config.yaml
n_layer: 14
d_model: 256
n_experts: 32
experts_per_token: 2
d_expert: 192
d_shared_expert: 0
activation: "gelu"
moe_layers: [0, 1, 2, 3, 4, 5, 6, 7, 8, 9, 10, 11, 12, 13]
router_score: "sigmoid"
normalize_top_k: true
routed_scale: 1.41
balance_loss: 0.000154
balance_bias: true
init_std_router: 0.017
lr_router: 0.000452
vocab_size: 4096
norm: "rmsnorm"
norm_eps: 1e-06
tie_embeddings: false
optimizer: "muon_hyperball"
lr: 0.00553
beta1: 0.95
batch_tokens: [32768, 65536, 98304]
seq_len: 1024
train_tokens: 592000000
steps: 9456
dataset: "wikipedia_en"
Below are experts of layer 7 (counted from 0) of a mixture-of-experts language model. Rows are named router (the router's row for the expert), up (a neuron's input weights, with its number) and show model dimensions 0-127. Each number is 128 + 24 x the weight over its row's rms, rounded and kept within 0 to 255.
After each expert's rows: a language model's description of what the expert responds to. This comes from a sample of Wikipedia text that the model never trained on.

# expert 12
router [143 123 117 148 153 155 139 160 165 121 115 115  96 118 103 154 133 143 136 123 104 138 141 147 113 186 113 144 118 114 130 126 158 141 190 175 154  95 141 112 101 133  78 148 145 114 180 135 150 100 113 122  98 118 149 128 120 115 111 140 117 110 136 142 135 150 160 159 101 125  98 157 131  88 128 150 108 102 158 161  89 116 154 169 145 110 160 135 138 183  99 150 119  81 149  94 116 110 131 149 114 103 110 146  91 161 115 118 114 163 133 172  95  79  99 112  95  97 133 121 106 142 109  96 122 116 115 149]
up0 [163 130  69 188 147 141  98 152 150 134 125 144 125 140 129 104  68 182 110 160  95 131 100 148 140 118  71 109 142 114 102 132  83 111 138 124 111 130 161 141  89  79 152 113 154 123 140 120  73 102 141 127 100 150 142 140 126 125 159 115 138 126 144 103 186 132 140 136 144 102 151 121 103 123 113  82  95 171 121 124  98 152 136 112 109  93 159 155 106 110  75 117  91 140 133 135 119 131 183 134 121 129  96 125 118 100 115  97 122 119 118 145 145 147 129 113 118 151  62  78 123 133 171 135 121 156 159 113]
Description: Conjunctions and commas. Coordinating words and commas joining list items or clauses in prose, e.g. and, or, but, &, while, and the comma in name lists.

# expert 6
router [105 119 140 144 153 142  84 117 156 114 119 117  76 103 112 134 174 167 159  98 153 132 132 175 103 120 123 134  93 161 113 117 107 121 137 114 153 127 124  83  92 118 104 118 128 113 138 159 135 151  87 117 160 117 121 134 113  78 120 140 130  97 157 130 150 122 129 118 161 128  99 155 118 124 104 106  90 121 120 146 124 105 130 148 156  97 138  91 128 115 124 134 123 123 174 122 139 124 139 176 139 130 110 159  97 173 127 123  89 133 125 143  78 129  75 129 126 112 129  97 145 106 136 111 125 110 119 124]
up0 [ 92 125 125 133 109 148 113 114 103 146 171 144 144 122 157 142 174 151 157 130 114 112 130 191 168 134 135 123 103 192 131 103 127 171 146 121 115 129 158 125 110 121 100 118  85  95 105 122  97  69  86 179 141 107 153 113  92 128 105 197  83 109 107 180 122 151 151 150 108 120 107 135  85  97 117 106 144 135 155  81 101 137 130 112 101 149 180  93 134 141 153 129 122 142 107 145  90  98 107 143 152 145 117 124 129 124  95 146 106 117 126 133  92 128  97 145 176 102  93 105 168 126 134 162  99 118 121  97]
Description: Word-initial lowercase pieces. Opening letters or prefixes of lowercase content words after articles and conjunctions, e.g. f(estive), fr(inge), cont, re(forms), exp.

# expert 22
router [114 132 143 162 134 181  98 141 164 105 106  90 110 113  95 119 158 155 149 121 125 147 165 136 104 146 101 130  83 109  75 118 111  92 133 145 149  83 138 102 115  93  92  93 149 137 176 129 164 108  80 135 115 123 144 130 126 128 110 157 118 126 166 162 142 134 163 151 145 109 121 120 117 112 123 182 166 123 107 164 119 122 152 152 115 131 135 139 148 153 107 126 150 143 167 104 131 129 109 153 168  78 114 129 123 154  90  91 106 135 142 152 139  88 109 169 154 101 106 129 123 101 131 118 132 104 131  92]
up0 [135 136 157 143 132 150 184 142 156 104 124 145 109 127 108 127 131 101 114 105 127 137 139 153 129 151 116 151 100 137 120 149 122  91 118 159 132 131 122 114 108 153  98 113 160 113 153 156 124 107  94 124  94 102  88 175 149 128  85 163 137 126 141 124 192 145 119 139 124 109 129 150  79 135 131 159 180 114  83 119 144 160 139 123 117 157 140 153 133 119 107 110 154 142  82 109  94  90 137 133 146  98 107 125 129  78 137 129 158 111 182  98 128 110 112  96 144 119  80 100 157 114 112 107 125 127 141  84]
Description: Name and team endings. Final pieces of foreign surnames and country or club names in sports lists and tables, e.g. Garrido, Kiprusoff, Southend, Japan, Cup.

# expert 17
router [108 119 166 136 107 137 115 121 152 159 124 138 107 127 123 123 135 150 128 107 168 145 150 157  94 179 136 162 154 116 110 151 102 143 147 151 161 134 164 122 109 110  79 128 157 115 140 161 179 100  87 100 104  90 137 111 104 129 120 157 114 118 134 166 145 139 137 177  89 149  98 165 122 152  89 136 136  75 113 162  98  80 171 156 163 136 146  91 133 154 112 115 112 129 137  91 155 140 137 151 162  97 105 167  83 129 135 154 101 150 187 114 119 147 120 136  94 111 106 136 129 103 117 150 135 113  80 138]
up0 [107 143 121 146 131 108 126  92 128 156 107 132 123 180  61 145 124 184 115  85 123 108 112 164  81 154  99 132 111 163  82 131 144 133 123 133 143 135 138 124 133  87 127 195 121 132 107  93 155  94 135 113  87 120 123 101 148  84 132 127 146 101  99 157 133 145 110 118 183 138  82 161  97 133 118 127 125 138 137 118 141  94  86 132 135 100 104 116 137 123 107 114 124 166 163  83 105 128 107 102 142  83 138 148 105 160 156 122 102 101 165 107 124 124 157 174 135 107 107 110 112 120 142 162 147 151  97 157]
Description: Sentence and section boundaries. Sentence-ending periods, paragraph breaks, heading markers like == and ===, and sentence-opening words such as However, While, Later.

# expert 19
router [104 145 153 138 117 170  61 139 129 136 149 112 112 110  94 136 142 148 112 115 116 122 137 176  88 128 154 137 168 171 136 134  93 112 160 159 165 115 148 108 121 119  93 102 120 123 138 135 165  93 127  94 110 114 131 145 100 119 111 165 106  88 146 146 160 180 132 159 143 123 153 150 149 116 126 133 128 127 131 155 112  84 141 130 129 124 164 156 132 144 107 120 126 109 155 112 179 138  96 158 139 131 127 126  97 155 103 118 106 138 144 147 123 123 123 115 108 129 125 137 100 104 126 101 131 117  90 131]
up0 [163  70 128 142 125 135 125 131 118 158 110 107  93 122 117 132 118 133 104 165 126 107 150 160 148 130  78 111 131  99 124 131 155 105 160 125 104 104 112 138 140 111 124 151 170 129 111 136 140 178 111  46 122 102 149 118 114 115 104 179 103  71 127 107 137 164 144 144 170 120 119 152  97 143 161 101  89 145 166  85 108 100 118 151 171 117  97 159 143 114 102  71 113 126 122 129 117 132 118 112 114  89 126 115 146 132  82  95 133 146 159 129 142 133  99  91 170 108 107 137 126  89 115 150 123 130 106 118]
Description: Verb-linked prepositions. Prepositions after verbs or participles that introduce agents or complements, e.g. challenged by, households with, following, against, between.

# expert 10
router [113  98 150 122 107 181  95 142 125  86 106 121 105 121  98 132 187 150 131  87 146 154 179 139 105 155 130 138  75 124  80 128 140 101 161 153 175 165 144 116 139  80 126 118 154 117 160 120 125  86 109 123 131 109 112 143  70 135 124 173 108 129 148 158 137 154 115 145 125 105 105 126 100  90 129 121 160 170 135 137  90 122 136 159 115 143 126 124 149 148  99 180 128 120 193 112 145 152 117 155 118 104 117 177 129 140  96 110 114 187 161 111 116 121 114 129 133  97 110 130 114 138 107 106 164 100  98 127]
up2 [155  94  96 110 145 140 136 157 143 120  90 164 131 175 160 170 127 153  81  96 148 150 129 117 161 130 117 135 130 102  94 126 114  97 116 135 143  90 111 121 162 124 127 144 129 116 179 120 101 129 116 127 104  99 135 111  99 102 178 147  71 150 107 123 131 123  99 140  95 145 104 129 144 116 135 148 132 129 107  89 100 116 119  78  90 136 109  96 130  90 120 130 112 153 110 130 169 143 124 189 115 123 112 105 150 132 114 110 158 165 186 148 101 102 127 120 113 139 117 126 182 160 105 159 160  94 114 139]
Description: Plural noun endings. Noun endings and nouns, often plural, usually followed by of, and or in, e.g. moments, figures, details, years, species, which.

# expert 31
router [119  67 124 119 136 139 135 121 149  87 135 114 127 121 165 131 141 166 139 112 127 127 140 127 107 117 141 154  80 176 120 180  96 127 139 117 138 124 170 113 145  99 132 150 169 125 147 112 167 114  77 130  80 104 122 119 124  84 115 164 159  63 148  98 156 124 152 131 104 156 103 172 128 151 122  96 174 121 116 140 101 110 178 163 176 152 122 115 146 152 146 112 160 126 140 126 132 161 106 149 128 117  85 161 119 116 106 101 128 160 123 134 130 120 100  85 117 119  99 104 104  97 144 150 149 128 110 119]
up2 [133 137 142 124 112 121 127 112 118 160 125  86 132  90 131 114 164 168 125 124  90 107 105 103 121 142  93 167  83 135 110 160 145 135 107  99 119 133 123 112 122 114  97  93 157 146 153 162 159 167 133 110 169 155 134 108 165 121 119 119 120 102 120 116 155 132 157 135 146  88 110 159 130  78 123 156  78  95 131 181 109 114 145 153 129 146 123 140 127 169 123 125 109 124 138 169 109 154 130  97 114 137 134 134 110 142 117 122 163 104 105 147 120 125 120 106 139 142 121 133 145 155 132 101 122  88  81 154]
Description: Word stems before suffixes. Verb or noun stems split before endings like ed, ing, es, e.g. costumes, allowed, compiled, changed, passed.

# expert 7
router [ 97 114 116 150 167 146 114 160 189 135 122  79 121 131 108 116 165 165 141 123 131 121 161 164 123 149 124 139  81 138  99 131 120 103 146 128 129  77 141  97  65 123  99  85 136 147 125 141 130 143 119 130  93 130 134 112 103 132  96 136 133 120 137 173 150 153 155 157 122 154 102 139 119 129  85 171 106  91  97 108 131 124 141 139 115 112 127 130 108 127 109 159 159 122 125 106 142 125 165 174 135 125 107 162 129 145  99  91  84 145 142 140 126  97 132 155 109 112 110 112  88 131 117  87 138  94 142 133]
up0 [ 91 121 102 153 144 107 115  75 125 154 171 132  90 153 156 142 123 146 112 114 138 142 127  89 140 132 144 155 107 120  93  86 167 118 146  95 147 118 118 113 118  93 137 119 138  83 172 110 156  95 113 112 105 113 162 162  71 129 120  92 164 131 159 113 144 127 121 122 120 136 123 135 126 103 138 124 123 123 122 137 157 108 112 152 158 159 107 108 153 125 102 145 132 125  93 147 146 163 113 162 116 139  97 125 188 111 144 124 111 154 180 140 123 144 131 207  70 140 118 115 122 135  84 127 154 114 101 188]
Description: Proper-name heads. Words and word endings inside multiword proper names of rivers, parks, military units and institutions, e.g. Hudson River, Fighter Wing, Army.

# expert 27
router [131 118 105 138 143 134 125 164 137 111  86 114 103 133 136 162 159 131 179  97 149 147 164 130  99 167 156 133 116 141 139 141 129 114 137 123 148 136 118  90 116 122 126 129 140 116 160 135 127 138 114 110  70 124 170 115 115 132 111 106 142 100 138 169 141 136 126 149 109 124 123 121 140 110 132 140 146 117 133 113 107  81 114 113 168  89 160 120 111 117 111 151 122 125 124  85 180 101  97 148 152 119  90 142 104 153 148 129 145 121 121 182 117  90  76  84 144 108 114  93 127 103 127 149 122 149 117  82]
up0 [116 103 147 149 163 154 155 104 136 115  81 137 112 117 124 144  99 111 135  77 125 111 154 126 111 110 130 123 130 112 160  99 168 158 155  97 138 122 111 100 118 115 139  98 122 112 155 100 143 137 119 100 157  94 141  87 124 120 169 133 164 115 140 121 123 104 107 106 108 117 124  90 144 125 133 126 116 134 153 142 160 114 145 160 174 108  80 131 160 176 123 110  96 118 126  43 183 131 103 134 127 119  94 192 114 151 152 101 107 136 131 127 125 115 142  78 134 115  89 106 114 134 158 128 142 123  91  89]
Description: Sports-text word pieces. Word openings and name pieces in sports and football articles, e.g. U(FC), U20, Mc, played, football, D(ynamo), O(akland).

# expert 1
router [104 139 151 135 140 139 113 142 130 135 134 132 121  90 115 106 169 137 145  85 125 134 150 154 125 126 111 139 112 128  89 114 115 102 150 167 158 121 137 135 102  69  90 133 149 136 135 131 140 101 124 130  72 110 136 143 118 139 126 134 113 142 136 142 138 149 134 173 109 115 120 136 146 101 101 158  96 110 105 148 114 101 148 158 131 137 167 129 149 166 111 129 154  88 127 110 117 119 157 122 190 105 102 161 135 149 103 150 124 158 160 187 123 119 127 104 158 102  93  99 135 131 132 101 133 160 103 128]
up0 [125 102 134 149 142  96  95 127 101 155  43 102 125 107 104 141 138 157 109 146 135 134 146 128 150 112  91 147  83 140  80 134  97  84 136  92 144 135 140 115 138 119 166 134 142 104 141 155 131 116 115 166 107 141 144 119 118 133 133 165 155 144 132 126 132 113 158 136 114  61 111 130 123  96  61  97  83 103 139 152 108 140 101 149 143 107 121 125 158 116 162 108 119 134 137 140  87 126  98 122 170 118 130 137 146 106 110 104 163 126 143 142 140 117  71 143 144 124 118 107 145 161 132 122 130 143  85 139]
Description: Locative prepositions. Prepositions of place and time like in, at, during, within, near, and following articles, mostly in geography and settlement articles.

# expert 13
router [134 140 128 138 166 171 115 132 148 142 111 132 134 100 138 105 150 199 130  89 113 151 129 123 111 138 131 176 103 144  97 166 129  81 145 158 127  85 156 141 135 130 120 150 147 140 171 133 175 117 119 142 111 104 116 117 128 105 108 159 166  95 143 141 174 172 149 120 102 168 119 163 128 127  88 196 171 107  93 159 121 131 133 146 165 133 135 155 180 147 104 104 175 140 148 110 132 100 109 163 144 137  97 146 103 134 111 103 131 120 150 137 141  77 102 111 131 122 106 121  96 112 119 143 140 102 120 103]
up2 [120 130 105  99 182 172 142 130 112 127 149 151 124 151 140 161 143 146 123 125 119 114  99 170 116 136 135 100 124 177 111 120 125 131 124 167 112 183 104 142 123 127 132 186 157 108 101 142 145 103 109 137 145 126 141 108 135 114 118 141  53 138 101  97  89  88 150 160 131 108 103 156  81  97  86 136  98 124 110 166 104  92 131 136 110 113 123 153 114 184 134 127 117 139  90 107 136 120 149 143 111 119 123 161 124 159 132 157 165 132 135 151 130 138 142 110 131 136 118 147 123 154 138 139 143 140 104  87]
Description: Name-final pieces. Last pieces of surnames and place names before a comma or line break, e.g. Smith, Roberts, Stevens, Brooklyn, -ington, -burg, -ville.

# expert 5
router [115 145 147 120 133 109 116 146 146 131 130  86  96 127 111 136 149 151 137  92 129 127 162 137  74 127 118 128  58 126 137 155 134 117 147 148 156 114 141  88  93  81 140 128 141 116 125 163 141  99 108 112 110  90 123 103 106  83 101 130 165 124 129 144 158 133 133 150 106 127 132 138 146 106 103 107 116 101 106 142 124 138 139 153 140 126 149 145 108 168  87 149 113 120 136 119 193 143 120 137 155  99 103 144 131 139 117 102 129 150 154 142 122 131 110 145 144 143 125 117 109 116 143 116 115 123 107 141]
up2 [152 143 127 115 111 124  83 116 133 131 105  92  83 117 160 137 110 143 144 132 111 151  62 108 145 145 114 148 132 179  98 129 158  96 151 112 108 135 120 132 102 121 101 163 135 132 112  88 138 141 112  91 133 118  90 137 109 128 112 156 107 115 128  90 145 158 126 174 153  66 127 165  96 121 104  95 116 110 132 143 126 137  83 120 128 122 128 139 145 153 108 112 102 125 157 135 151 113 100 123 133 121 123  89 134 113 122 107 140 155 134 133  90 138 138 120 118 123 128  90  85 163 137 141 123  96 150 116]
Description: Measurements and quantities. Number pieces before units in distances and figures like 550 meters, 35 miles, 1.6 mi, plus non-Latin script bytes.